config.yaml
hidden_size: 384
n_experts: 32
hidden_act: "squared_relu"
moe_layers: [1, 3, 5, 7, 9]
router_score: "softmax"
normalize_top_k: true
tie_word_embeddings: false
learning_rate: 0.00313
max_steps: 3664
Below are experts of layer 5 (counted from 0) of a mixture-of-experts language model. Rows are named up (a neuron's input weights, with its number) and show model dimensions 288-335. Each number is 200 + 30 x the weight over its row's rms, rounded and kept within 0 to 999.
Before each expert's rows: "mostly gets" lists some tokens that are sent to it at least half of the time. This comes from a sample of Wikipedia text that the model never trained on.

# expert 16
mostly gets: " was", ", and", " is", " has", " is a", " and"
up0,217,177,311,185,247,193,187,195,211,208,185,199,244,173,179,135,191,171,145,162,151,183,157,200,125,199,130,182,166,244,219,214,131,251,223,203,182,194,199,146,150,178,148,196,221,216,168,204
up1,188,225,266,214,186,159,210,239,191,206,213,215,205,237,156,233,195,204,242,173,173,198,217,220,225,236,161,195,247,158,251,194,233,185,194,195,202,171,239,220,240,195,196,194,209,192,213,249
up2,203,200,166,174,170,226,250,235,171,195,248,211,235,251,148,215,147,164,130,131,222,181,163,173,136,223,200,217,120,249,164,208,200,156,211,212,197,212,186,187,178,217,236,205,208,215,232,247
up3,234,189,194,219,181,155,218,216,228,229,191,196,233,216,219,192,160,211,136,196,184,225,186,150,199,176,212,227,218,199,235,239,208,196,244,191,205,194,195,217,244,219,178,208,226,186,276,183
up4,170,156,204,181,176,217,150,167,114,220,239,210,165,147,181,213,234,198,179,294,196,186,235,225,181,213,196,207,228,183,189,153,224,232,252,138,166,204,189,236,106,214,216,232,159,176,221,187
up5,175,197,237,212,231,224,191,183,234,217,233,184,202,242,248,182,243,194,184,226,185,166,226,174,120,193,177,196,154,215,181,213,226,133,182,163,198,197,218,217,218,199,184,172,154,207,215,233
up6,236,188,237,211,197,191,175,233,229,188,182,179,196,261,177,212,169,251,235,179,188,216,216,186,212,261,195,197,248,218,248,194,220,155,200,273,208,192,202,207,226,231,213,169,232,164,226,186
up7,165,204,173,238,224,182,176,149,216,192,163,200,221,183,210,215,184,180,215,193,200,144,170,188,205,198,187,129,212,179,204,181,170,194,196,181,210,249,182,190,252,202,235,202,188,154,160,213
up8,206,213,159,259,149,193,246,192,192,199,207,184,176,229,211,209,165,218,226,225,217,169,279,201,168,191,219,176,203,209,159,189,213,199,229,217,206,193,208,183,205,231,174,237,177,169,174,198
up9,193,187,237,251,217,178,196,281,218,214,258,248,205,243,231,190,177,209,201,248,204,214,196,157,209,229,247,213,178,238,195,227,180,262,220,211,250,196,224,219,180,188,164,189,249,182,152,168

# expert 19
mostly gets: "ions", "ants", " people", "ists", " They", " announced"
up0,187,240,164,210,194,241,141,229,204,210,210,207,211,162,227,204,251,202,194,186,226,240,178,213,227,230,195,191,190,219,196,211,194,189,235,194,230,244,206,201,172,185,167,226,168,149,174,148
up1,235,213,212,204,161,186,202,171,165,162,177,227,256,220,223,197,231,192,189,168,202,213,168,227,274,213,200,221,230,250,238,237,161,130,179,239,155,194,141,205,175,212,172,212,200,198,181,186
up2,192,204,157,229,194,242,196,144,173,226,222,201,153,225,213,192,182,163,173,195,185,148,277,271,190,202,212,154,226,235,180,166,175,126,165,197,198,200,172,171,204,206,184,267,214,196,246,188
up3,209,176,201,162,188,184,185,162,181,212,208,189,235,228,169,193,186,192,200,191,200,163,202,188,206,158,177,179,230,242,216,247,200,228,193,158,199,209,241,224,160,215,177,126,172,165,221,174
up4,176,191,195,207,193,179,198,204,170,161,244,239,192,219,178,219,141,178,243,163,251,213,209,212,178,163,192,208,225,162,199,196,222,176,213,210,217,205,196,193,235,112,170,235,207,201,190,175
up5,213,222,166,213,214,212,214,174,182,186,204,233,173,176,240,208,208,183,210,132,192,171,128,175,172,242,157,222,198,265,215,187,202,234,187,252,191,162,161,240,210,179,179,191,199,248,210,215
up6,169,250,168,188,204,188,257,189,209,161,220,238,190,158,216,206,237,179,196,165,137,208,163,161,239,139,186,158,177,224,183,209,185,196,203,231,203,246,288,256,169,173,224,198,204,161,179,191
up7,222,227,167,190,200,198,191,236,252,195,271,252,182,209,144,264,166,129,219,228,188,113,152,227,184,194,189,215,145,276,180,226,171,195,179,249,172,167,214,180,191,177,211,190,193,194,153,219
up8,177,224,168,216,194,190,235,187,189,184,161,145,204,200,255,213,233,256,213,247,232,171,176,156,190,145,246,228,221,215,209,211,178,207,169,206,239,211,253,241,229,184,207,239,170,216,198,154
up9,156,202,172,173,232,206,172,233,216,180,170,187,136,209,207,179,230,223,208,197,240,168,198,221,191,177,206,128,199,163,173,208,165,225,191,213,225,139,192,196,189,282,199,205,202,202,169,272

# expert 11
mostly gets: " Jul", "intend", " Kat", " Er", " Jean", " Ir"
up20,196,223,203,202,237,150,181,146,267,208,174,160,252,227,187,198,231,192,235,181,206,180,192,216,226,134,232,207,160,206,205,191,204,213,174,216,223,246,173,160,216,178,228,238,148,220,239,227
up21,138,190,205,162,172,124,173,218,198,161,194,245,260,215,144,177,202,176,226,240,205,179,172,221,232,159,168,204,229,256,198,190,203,221,203,227,222,197,197,222,218,229,198,224,263,218,152,194
up22,214,216,189,220,230,227,180,153,239,213,215,248,229,198,216,152,149,226,234,206,212,187,196,199,241,194,246,240,213,179,177,205,128,210,211,224,213,204,180,187,193,184,179,147,208,140,158,201
up23,154,240,159,150,190,216,138,211,250,214,183,234,201,177,189,226,180,205,286,191,193,236,217,214,219,132,234,171,256,201,206,188,228,231,194,209,245,209,180,177,188,208,136,234,210,185,185,153
up24,199,230,211,215,242,267,178,217,175,162,154,236,234,225,199,142,229,206,209,158,182,216,179,203,172,177,222,208,239,214,179,209,172,161,165,223,226,215,209,208,231,255,201,166,239,200,188,198
up25,202,188,201,229,177,213,247,242,182,223,226,177,263,228,169,230,204,164,199,188,167,177,199,224,182,221,216,206,177,258,219,219,193,233,222,224,190,192,237,160,236,225,235,205,218,188,241,183
up26,223,219,183,210,166,160,205,185,191,260,251,189,221,150,178,166,163,138,177,267,235,193,230,199,178,212,225,206,166,222,215,228,178,197,226,229,174,226,151,200,150,259,212,175,185,201,176,183
up27,205,235,214,189,172,271,201,161,197,213,180,247,229,199,181,254,210,237,212,237,255,200,203,215,174,220,218,228,184,191,212,190,251,259,203,160,197,166,227,147,194,263,166,190,239,188,180,233
up28,201,240,208,165,238,167,142,255,238,153,218,230,208,205,245,168,204,192,260,252,202,224,171,205,247,171,251,207,273,198,198,204,197,190,171,167,177,216,238,223,184,196,201,164,255,240,229,182
up29,171,191,191,196,199,192,172,223,194,198,171,228,261,143,245,200,162,166,224,208,205,187,207,235,265,202,205,223,276,129,189,207,205,212,189,189,129,185,175,200,176,190,175,180,243,212,186,222

# expert 3
mostly gets: "incinn", " Columb", "askat", " Tig", ", New", " Ori"
up0,205,198,238,238,181,253,218,266,197,242,199,179,214,245,218,213,204,249,200,228,164,221,169,218,191,172,233,198,200,146,158,192,179,266,210,205,195,173,170,183,227,218,234,151,250,224,228,204
up1,178,234,185,187,236,156,258,213,223,172,203,191,209,209,244,179,228,208,171,136,189,184,163,260,221,230,194,225,186,120,143,189,216,231,250,226,195,152,210,246,209,256,198,248,201,138,193,166
up2,194,213,167,233,165,201,188,173,185,194,192,178,140,169,246,227,256,242,197,242,168,199,209,199,237,215,261,209,159,179,223,149,237,252,208,212,193,174,244,238,153,193,185,249,200,203,238,169
up3,157,196,213,162,194,168,233,150,218,203,255,219,201,153,203,192,236,231,234,234,179,186,221,243,215,220,216,197,204,146,214,195,193,201,161,202,169,235,231,177,184,200,262,165,236,218,194,187
up4,175,191,277,178,180,207,199,188,212,170,193,156,177,162,161,207,241,132,169,209,180,209,165,201,219,175,153,214,179,195,216,147,210,256,254,233,162,169,174,192,207,205,210,201,155,159,206,223
up5,187,261,207,226,186,121,224,160,210,225,232,255,213,217,173,176,264,192,199,193,208,260,116,202,178,222,209,168,183,142,221,229,224,168,209,215,188,232,162,214,248,155,198,207,245,178,170,163
up6,181,204,207,161,175,213,245,203,177,215,163,249,220,208,199,191,197,209,240,217,170,141,265,212,191,188,170,215,190,186,180,199,190,223,175,162,158,177,181,160,261,193,240,172,242,233,235,194
up7,258,179,266,228,190,211,179,246,228,213,157,213,178,165,224,187,228,215,296,181,245,174,165,180,234,204,251,213,167,160,206,205,274,177,170,232,250,270,192,191,259,192,227,214,191,198,231,220
up8,166,197,205,175,218,202,165,165,181,190,186,223,242,203,220,221,199,178,203,182,200,182,235,207,261,190,178,187,271,239,231,161,208,155,185,230,226,203,206,132,195,238,262,221,172,180,184,227
up9,183,196,181,194,194,180,193,182,206,247,189,199,145,230,212,192,149,241,218,207,149,133,157,206,212,193,193,196,198,175,131,205,142,180,231,237,182,187,229,189,184,218,224,178,206,147,271,186

# expert 24
mostly gets: "è", "č", "ó", "í", "kov", "ñ"
up20,180,242,208,184,207,155,250,208,156,251,256,174,198,263,195,184,216,246,236,216,188,224,223,225,228,253,266,151,227,141,237,234,254,203,209,219,150,171,206,241,154,209,234,225,192,259,182,192
up21,180,181,246,175,176,197,252,209,193,207,203,171,220,256,215,170,205,225,211,194,214,190,175,205,181,191,286,176,211,193,153,230,228,223,232,136,190,183,172,167,176,208,226,236,203,212,174,247
up22,212,158,185,209,208,181,190,173,238,209,179,185,203,225,156,233,206,222,214,197,213,152,234,162,161,210,217,200,187,228,165,182,160,184,179,247,192,237,150,235,237,175,238,251,193,228,192,252
up23,227,229,186,208,234,217,226,195,227,138,225,184,218,177,215,222,269,179,172,184,200,204,223,208,191,195,207,196,166,243,226,181,194,200,172,180,202,227,208,182,178,175,175,178,211,200,185,206
up24,168,187,197,160,218,161,209,151,171,262,186,205,178,188,162,194,185,212,186,150,228,128,245,157,169,179,196,167,176,143,239,210,186,189,179,229,202,225,235,194,192,220,187,209,217,150,264,153
up25,175,189,229,239,175,181,204,219,253,209,173,225,139,201,232,216,168,181,216,216,177,251,144,225,190,211,268,194,184,225,205,168,136,248,240,277,287,223,196,199,247,182,184,185,204,213,166,200
up26,194,260,157,154,143,213,171,163,182,187,223,169,235,208,182,257,217,210,181,180,261,191,180,212,192,199,172,221,171,211,180,203,124,191,229,212,191,240,164,220,234,206,156,175,151,144,177,269
up27,197,199,209,191,247,185,156,199,167,166,184,225,210,223,219,257,150,192,165,200,190,195,213,223,196,253,223,218,165,247,225,201,124,224,241,209,181,183,216,192,223,182,204,178,218,167,202,240
up28,234,191,228,243,215,202,243,231,223,204,158,223,204,240,257,242,229,165,214,164,226,184,242,209,132,227,181,208,187,214,182,173,194,224,215,191,202,147,223,195,237,222,213,222,211,219,187,234
up29,249,159,221,213,135,234,235,190,160,162,189,179,166,163,201,158,262,186,223,186,176,251,262,215,196,214,182,218,189,244,167,210,234,175,271,184,167,159,248,201,189,246,223,182,162,150,206,188

# expert 9
mostly gets: " n", ": N", "- N", "| N", " (N", "- P"
up0,220,163,191,207,241,191,176,177,208,198,219,168,233,204,184,203,171,189,172,217,211,177,178,139,195,200,262,158,254,182,176,249,186,192,179,169,162,213,206,225,196,173,232,261,229,171,255,217
up1,239,177,238,196,190,247,190,230,212,224,238,181,194,148,232,210,235,224,167,185,221,179,221,241,244,182,204,206,203,217,204,214,136,236,148,168,189,269,196,188,238,219,152,204,190,188,176,203
up2,216,162,227,214,230,194,168,178,176,219,244,175,185,210,174,196,240,179,226,187,159,204,291,165,223,172,182,186,221,232,255,208,167,154,277,189,169,218,207,147,215,172,213,233,227,225,171,171
up3,191,155,174,189,229,204,184,178,210,212,182,172,188,193,179,198,203,181,245,247,206,197,218,212,219,202,227,248,204,230,239,191,204,185,167,242,192,229,211,185,169,203,152,209,167,180,144,213
up4,193,234,206,253,200,174,166,170,246,187,167,233,159,181,180,198,157,189,187,235,202,167,229,211,242,130,224,193,157,211,240,125,193,208,220,244,161,215,227,230,203,224,245,179,200,221,194,160
up5,203,219,250,196,202,224,208,214,220,199,209,192,247,194,196,229,169,228,233,184,207,251,205,195,194,222,132,226,185,189,186,186,198,188,161,191,221,230,240,168,213,218,168,135,167,198,231,198
up6,173,233,171,184,223,186,186,216,207,211,174,224,231,227,173,182,206,196,202,174,168,221,256,187,250,210,236,209,281,223,208,214,155,198,154,271,134,199,184,176,195,202,265,177,203,201,213,148
up7,129,181,175,231,230,171,182,153,239,151,167,217,189,245,180,165,196,226,204,250,186,163,189,191,211,182,206,168,194,169,183,196,182,240,162,252,172,156,229,184,194,185,238,236,193,213,210,212
up8,219,194,168,171,226,209,235,235,202,217,235,223,169,193,206,232,164,202,153,207,212,243,194,214,222,188,159,188,227,235,166,188,173,184,137,145,214,230,176,226,178,226,206,173,173,236,221,171
up9,181,171,233,177,216,210,181,194,202,233,287,168,217,176,228,168,170,207,171,235,186,265,212,202,195,132,156,237,204,248,145,190,190,225,232,200,205,236,194,198,172,214,208,206,175,172,193,191

# expert 12
mostly gets: "a,", "i,", "ia,", "o,", "s,", "on,"
up0,168,190,220,209,255,200,157,129,140,248,176,122,202,158,162,195,172,177,216,224,236,195,193,218,175,207,171,205,182,266,231,222,245,226,177,164,195,168,201,143,195,185,158,193,210,155,212,187
up1,207,184,196,219,171,198,212,152,175,208,240,164,247,259,156,235,152,195,172,194,191,206,185,190,208,217,175,194,183,182,176,165,172,151,264,211,150,239,201,150,179,236,197,198,231,106,219,163
up2,172,217,244,217,180,179,211,189,229,170,166,187,219,230,197,204,238,216,244,165,199,300,222,159,232,200,178,211,141,211,200,196,218,245,190,140,178,169,175,152,207,178,142,218,191,191,212,197
up3,192,199,141,202,212,171,222,227,137,242,229,193,223,200,208,179,208,170,205,172,204,158,215,225,188,160,203,194,154,212,191,186,180,219,214,200,188,167,230,208,161,131,194,240,210,196,271,236
up4,174,186,198,174,195,193,217,205,178,192,223,212,179,141,176,224,180,208,179,179,206,259,203,197,212,252,220,198,222,179,120,167,156,199,189,143,222,180,143,176,144,193,192,217,228,190,199,259
up5,187,155,252,241,158,185,203,241,214,208,200,216,184,191,240,118,138,226,200,193,239,215,188,197,200,152,205,194,193,205,241,278,187,246,154,174,158,170,209,187,195,187,185,193,235,215,219,190
up6,212,180,164,235,220,247,159,190,198,241,233,201,241,177,218,208,203,189,164,197,162,175,219,216,177,182,163,198,169,219,189,258,212,173,153,272,192,211,193,198,199,212,194,227,230,234,279,171
up7,207,222,152,209,220,184,182,214,234,200,205,204,192,200,210,192,187,209,184,215,197,222,174,217,146,222,188,225,212,177,162,191,205,214,245,193,216,183,196,171,211,224,213,175,172,196,202,205
up8,192,233,179,142,171,186,229,176,247,218,261,214,162,211,214,197,203,210,229,209,204,186,180,173,212,228,174,166,197,192,185,187,229,181,232,127,137,157,190,202,193,195,201,187,225,217,172,199
up9,159,164,215,207,216,207,212,214,220,215,194,207,225,199,222,233,254,144,220,178,217,223,205,201,245,187,241,200,226,237,191,203,240,247,187,194,210,212,238,175,203,200,189,127,169,193,132,143

# expert 17
mostly gets: " rock", " engine", " guitar", " oper", " manufact", " tax"
up0,171,153,246,217,186,197,221,189,173,229,183,248,214,151,162,118,193,211,185,235,205,168,159,206,250,216,174,223,173,190,167,177,163,157,231,244,211,251,176,190,207,229,173,196,187,217,193,183
up1,172,161,226,195,165,214,217,190,183,246,190,195,233,221,194,255,169,184,223,190,252,240,159,185,192,223,199,244,172,219,168,212,150,235,263,141,209,133,153,160,267,193,232,144,181,213,243,188
up2,245,210,201,236,207,151,212,270,214,199,194,177,198,230,162,231,237,133,179,162,164,152,183,200,254,165,240,222,203,197,192,189,162,239,239,221,198,170,230,188,217,185,248,226,233,223,184,250
up3,240,194,179,227,242,241,175,233,192,160,147,227,231,170,262,160,241,212,206,213,214,193,196,184,256,180,153,206,134,228,284,197,208,201,187,187,206,229,142,212,198,191,191,177,209,224,207,202
up4,177,185,204,292,214,211,188,212,156,203,152,222,212,203,206,208,239,194,231,237,216,211,198,224,216,188,240,181,248,145,173,159,180,222,170,242,204,252,222,198,178,228,242,192,201,198,181,224
up5,227,185,161,205,187,230,186,207,192,218,170,244,178,199,161,207,190,233,204,201,237,164,184,187,212,152,206,123,213,244,182,192,197,166,172,218,277,224,148,202,193,141,178,216,191,218,209,232
up6,148,177,200,188,176,228,184,255,206,203,183,164,239,218,211,199,233,207,254,269,161,214,212,179,160,224,175,149,210,161,166,200,154,221,198,200,137,154,186,163,123,191,238,172,246,189,161,188
up7,203,189,206,134,235,150,184,222,177,163,247,174,233,210,222,212,180,177,212,198,228,231,176,163,219,165,247,215,212,186,200,220,200,224,298,200,218,239,221,182,171,136,204,188,208,190,211,184
up8,241,206,176,151,198,208,279,179,191,252,197,180,219,229,160,237,198,209,210,219,220,230,176,188,220,198,201,247,227,204,203,214,206,150,167,212,204,202,175,156,169,192,187,214,245,225,219,200
up9,169,189,218,188,160,224,140,198,217,207,189,204,268,179,238,201,135,175,210,248,214,212,212,243,230,152,195,178,218,166,227,206,179,197,165,198,244,126,195,169,227,202,192,182,186,151,147,184

# expert 21
mostly gets: "mathb", "idae", " JP", " ·", " genus", "Species of"
up0,119,203,217,146,238,184,227,227,211,187,180,211,173,172,192,160,214,213,155,258,199,170,199,170,188,211,220,241,195,154,203,184,121,221,216,227,271,194,222,143,249,179,236,194,218,194,193,221
up1,181,218,189,184,173,205,204,203,223,178,144,202,227,177,233,206,200,223,168,205,226,145,198,187,173,191,201,187,243,187,230,255,224,206,202,176,205,189,190,222,187,195,155,225,228,164,178,235
up2,203,171,169,207,159,159,191,217,206,224,205,183,193,144,239,211,178,228,173,229,241,167,151,190,230,163,137,197,215,187,193,181,192,150,219,177,185,188,218,230,226,226,163,175,147,238,177,194
up3,196,179,163,210,236,224,170,210,181,221,212,220,219,242,171,165,209,228,179,171,224,160,146,202,170,224,129,197,196,157,165,222,168,212,222,208,230,240,223,188,185,162,182,199,166,157,177,184
up4,257,187,206,200,189,219,208,114,238,227,189,198,232,243,208,213,198,185,199,192,229,242,216,161,206,165,237,239,186,228,221,192,205,231,190,194,238,221,178,188,194,219,160,201,224,178,206,158
up5,184,245,212,210,187,222,214,233,218,215,139,202,215,152,243,201,227,224,178,199,253,181,194,202,180,175,230,287,220,224,195,184,220,209,186,143,251,208,182,181,226,238,194,207,232,182,156,218
up6,126,239,190,153,226,208,217,189,173,177,222,130,187,179,206,223,257,150,252,164,182,202,229,172,245,177,199,181,262,211,166,154,178,208,196,196,229,204,191,188,223,190,164,213,175,175,200,157
up7,185,215,223,187,201,210,153,208,190,224,177,193,238,223,289,189,189,104,168,137,206,267,180,210,257,196,250,226,192,186,177,216,201,272,215,225,198,172,219,186,176,251,203,207,197,224,142,211
up8,118,198,173,211,236,195,180,166,110,173,192,194,211,194,210,190,135,164,211,212,189,210,231,168,168,211,233,192,209,230,209,203,241,197,199,180,189,201,194,201,160,199,231,197,235,151,196,215
up9,238,213,189,221,180,174,195,280,226,166,226,192,174,167,151,176,193,135,207,161,203,197,198,209,176,245,195,191,249,228,262,154,149,185,159,115,170,229,238,244,207,217,187,215,128,168,204,146

# expert 5
mostly gets: " made", " began", " became", " received", " can be", " used"
up0,182,195,189,208,160,195,144,208,234,175,252,222,161,254,166,206,182,192,192,228,226,199,230,205,240,129,180,168,207,172,232,161,193,169,188,202,167,197,219,205,132,165,194,241,227,168,201,180
up1,208,152,168,219,235,210,239,236,210,218,201,251,170,195,261,218,190,185,197,204,224,203,215,204,198,201,267,188,222,177,193,182,183,182,225,217,210,221,155,226,179,262,193,160,154,233,191,147
up2,194,144,202,157,168,227,166,192,204,232,173,202,188,207,234,233,180,260,168,274,198,203,209,165,205,236,233,182,203,175,169,144,184,223,181,184,240,175,136,212,181,160,181,231,224,169,210,212
up3,212,162,223,173,189,231,187,152,220,185,172,226,180,236,199,177,229,202,173,155,194,169,258,191,239,182,189,228,197,195,198,210,176,216,159,246,191,168,216,183,130,172,223,254,200,196,239,220
up4,164,201,184,196,155,230,205,228,215,178,283,227,203,239,213,220,180,168,199,222,163,221,210,182,187,208,229,163,200,164,175,203,201,185,146,208,183,192,165,192,185,161,173,174,156,203,234,249
up5,209,195,220,201,172,212,241,231,207,189,179,214,180,218,191,247,200,183,202,185,186,231,193,221,211,200,209,224,212,175,186,156,236,245,180,230,210,108,205,208,298,213,150,231,149,186,207,204
up6,194,211,176,164,237,198,173,185,239,251,232,139,184,163,211,202,215,194,209,183,218,224,241,227,166,178,260,177,233,153,186,201,221,158,224,220,186,205,231,203,204,188,198,210,212,231,225,188
up7,255,210,216,192,154,213,152,218,188,152,242,191,212,189,192,138,197,194,160,179,206,172,148,193,244,205,244,223,243,204,206,175,178,232,162,223,251,162,196,194,185,184,156,224,267,205,230,152
up8,193,154,203,152,196,223,146,215,229,214,247,198,194,264,183,254,222,232,195,228,193,206,212,180,197,206,221,237,168,179,243,211,227,232,212,254,250,182,226,193,217,205,195,168,164,183,171,231
up9,227,217,204,171,215,225,182,192,165,202,219,244,207,223,183,166,185,180,150,250,239,172,208,210,188,182,164,205,168,271,209,220,296,222,172,178,199,140,212,214,223,215,193,164,154,167,260,175

# expert 1
mostly gets: "| Party", " ·", "| Silver", " | Final", "| Total", " km^{"
up0,215,175,191,178,119,189,228,210,223,191,159,162,219,172,169,233,188,172,217,208,177,207,212,183,147,205,187,208,222,188,239,213,196,232,161,224,199,236,201,257,204,167,184,204,226,182,180,154
up1,170,223,164,199,141,181,179,243,200,209,218,188,242,204,221,179,189,143,214,269,179,174,202,231,143,196,193,206,223,218,213,244,209,240,241,225,255,213,185,213,204,229,185,191,123,158,147,201
up2,210,163,210,230,176,169,194,129,196,204,163,211,203,203,202,210,211,215,215,149,176,220,157,205,218,248,194,176,193,210,199,136,143,203,205,198,158,201,182,209,218,205,217,160,208,199,195,186
up3,239,174,178,193,181,186,240,200,204,189,208,225,237,198,194,209,185,207,166,198,212,232,150,178,216,201,209,171,156,177,218,197,169,236,168,231,180,202,208,164,224,191,213,233,186,199,153,166
up4,202,166,176,254,138,184,233,196,199,211,198,180,258,204,159,229,218,187,186,193,159,198,214,258,200,222,200,191,222,216,219,212,191,237,182,207,225,193,206,243,197,143,172,202,229,193,214,206
up5,248,203,190,208,176,239,171,212,140,220,175,199,226,185,195,200,198,256,219,215,170,150,197,194,168,158,190,189,248,210,237,180,214,275,216,222,201,159,215,220,213,168,233,222,156,173,163,167
up6,231,251,164,184,152,154,197,223,218,177,206,176,219,249,181,194,187,168,173,168,187,202,224,198,223,209,212,216,182,238,204,167,165,158,226,208,156,149,238,166,196,181,192,258,204,196,219,230
up7,186,209,182,210,256,220,234,153,264,263,229,212,169,172,197,202,234,224,228,204,211,177,221,250,214,232,198,178,173,207,158,240,170,239,241,187,217,213,132,172,208,183,192,175,207,201,191,261
up8,215,159,261,191,243,148,164,166,217,194,184,225,199,168,167,222,206,250,208,192,193,214,210,200,181,228,219,235,163,209,188,262,241,159,210,182,224,194,215,159,257,282,222,235,223,164,184,232
up9,153,201,193,266,196,201,268,216,204,224,212,271,190,208,213,167,249,252,206,194,194,187,200,242,271,196,151,213,191,159,214,184,216,238,199,149,252,176,181,155,199,211,201,172,190,202,195,156

# expert 2
mostly gets: " | \"", " \"", " \"B", "- \"", " Sc", " \"M"
up0,218,164,150,215,227,197,204,230,214,218,241,198,204,164,178,185,200,203,157,197,157,191,188,236,206,261,281,211,243,213,178,184,145,238,197,188,159,156,170,133,190,196,161,208,236,207,244,207
up1,219,222,236,217,209,202,228,216,205,193,162,222,186,182,192,146,213,214,245,172,137,116,216,212,190,179,182,179,196,228,204,134,244,196,245,223,209,143,166,227,235,210,194,218,156,237,237,216
up2,168,184,232,195,212,191,191,234,225,148,256,189,222,152,230,211,154,178,213,241,180,240,187,184,224,184,208,200,134,195,263,252,230,185,166,189,196,222,182,189,204,173,241,191,178,237,252,198
up3,187,218,239,222,209,193,224,248,178,191,177,132,196,188,161,223,215,178,218,211,193,211,133,224,198,180,186,166,193,195,157,180,240,171,145,169,242,206,160,204,213,194,240,192,143,161,209,184
up4,240,238,179,260,195,156,155,239,172,207,211,191,211,182,230,221,213,177,254,235,205,191,209,208,210,189,180,203,207,133,173,193,227,231,234,189,216,225,208,213,198,203,229,195,161,223,187,238
up5,178,229,211,228,157,226,226,169,218,122,214,187,141,231,203,189,223,261,238,174,227,183,257,204,189,199,186,155,190,169,194,178,247,186,188,211,231,217,194,180,189,199,276,222,248,205,256,202
up6,201,194,248,208,224,187,176,200,202,218,202,172,198,139,196,172,174,221,190,191,199,157,192,194,217,156,219,151,177,220,214,184,223,219,190,182,216,233,204,167,281,160,179,193,174,159,239,198
up7,306,216,172,203,148,193,218,176,204,196,214,197,225,217,185,178,142,240,227,185,168,217,151,204,235,197,184,197,186,190,163,224,166,177,169,205,178,188,153,191,199,206,193,219,208,211,216,205
up8,219,190,218,194,186,145,256,235,170,195,195,185,214,151,184,200,155,199,171,252,217,203,189,159,202,225,199,182,195,262,233,160,217,166,226,226,160,193,205,218,249,182,213,170,181,226,141,209
up9,167,189,236,202,158,186,172,196,218,177,180,172,202,244,196,214,211,157,223,221,259,204,203,243,219,200,271,198,193,132,213,144,209,192,177,245,158,175,256,187,169,114,218,233,226,135,202,169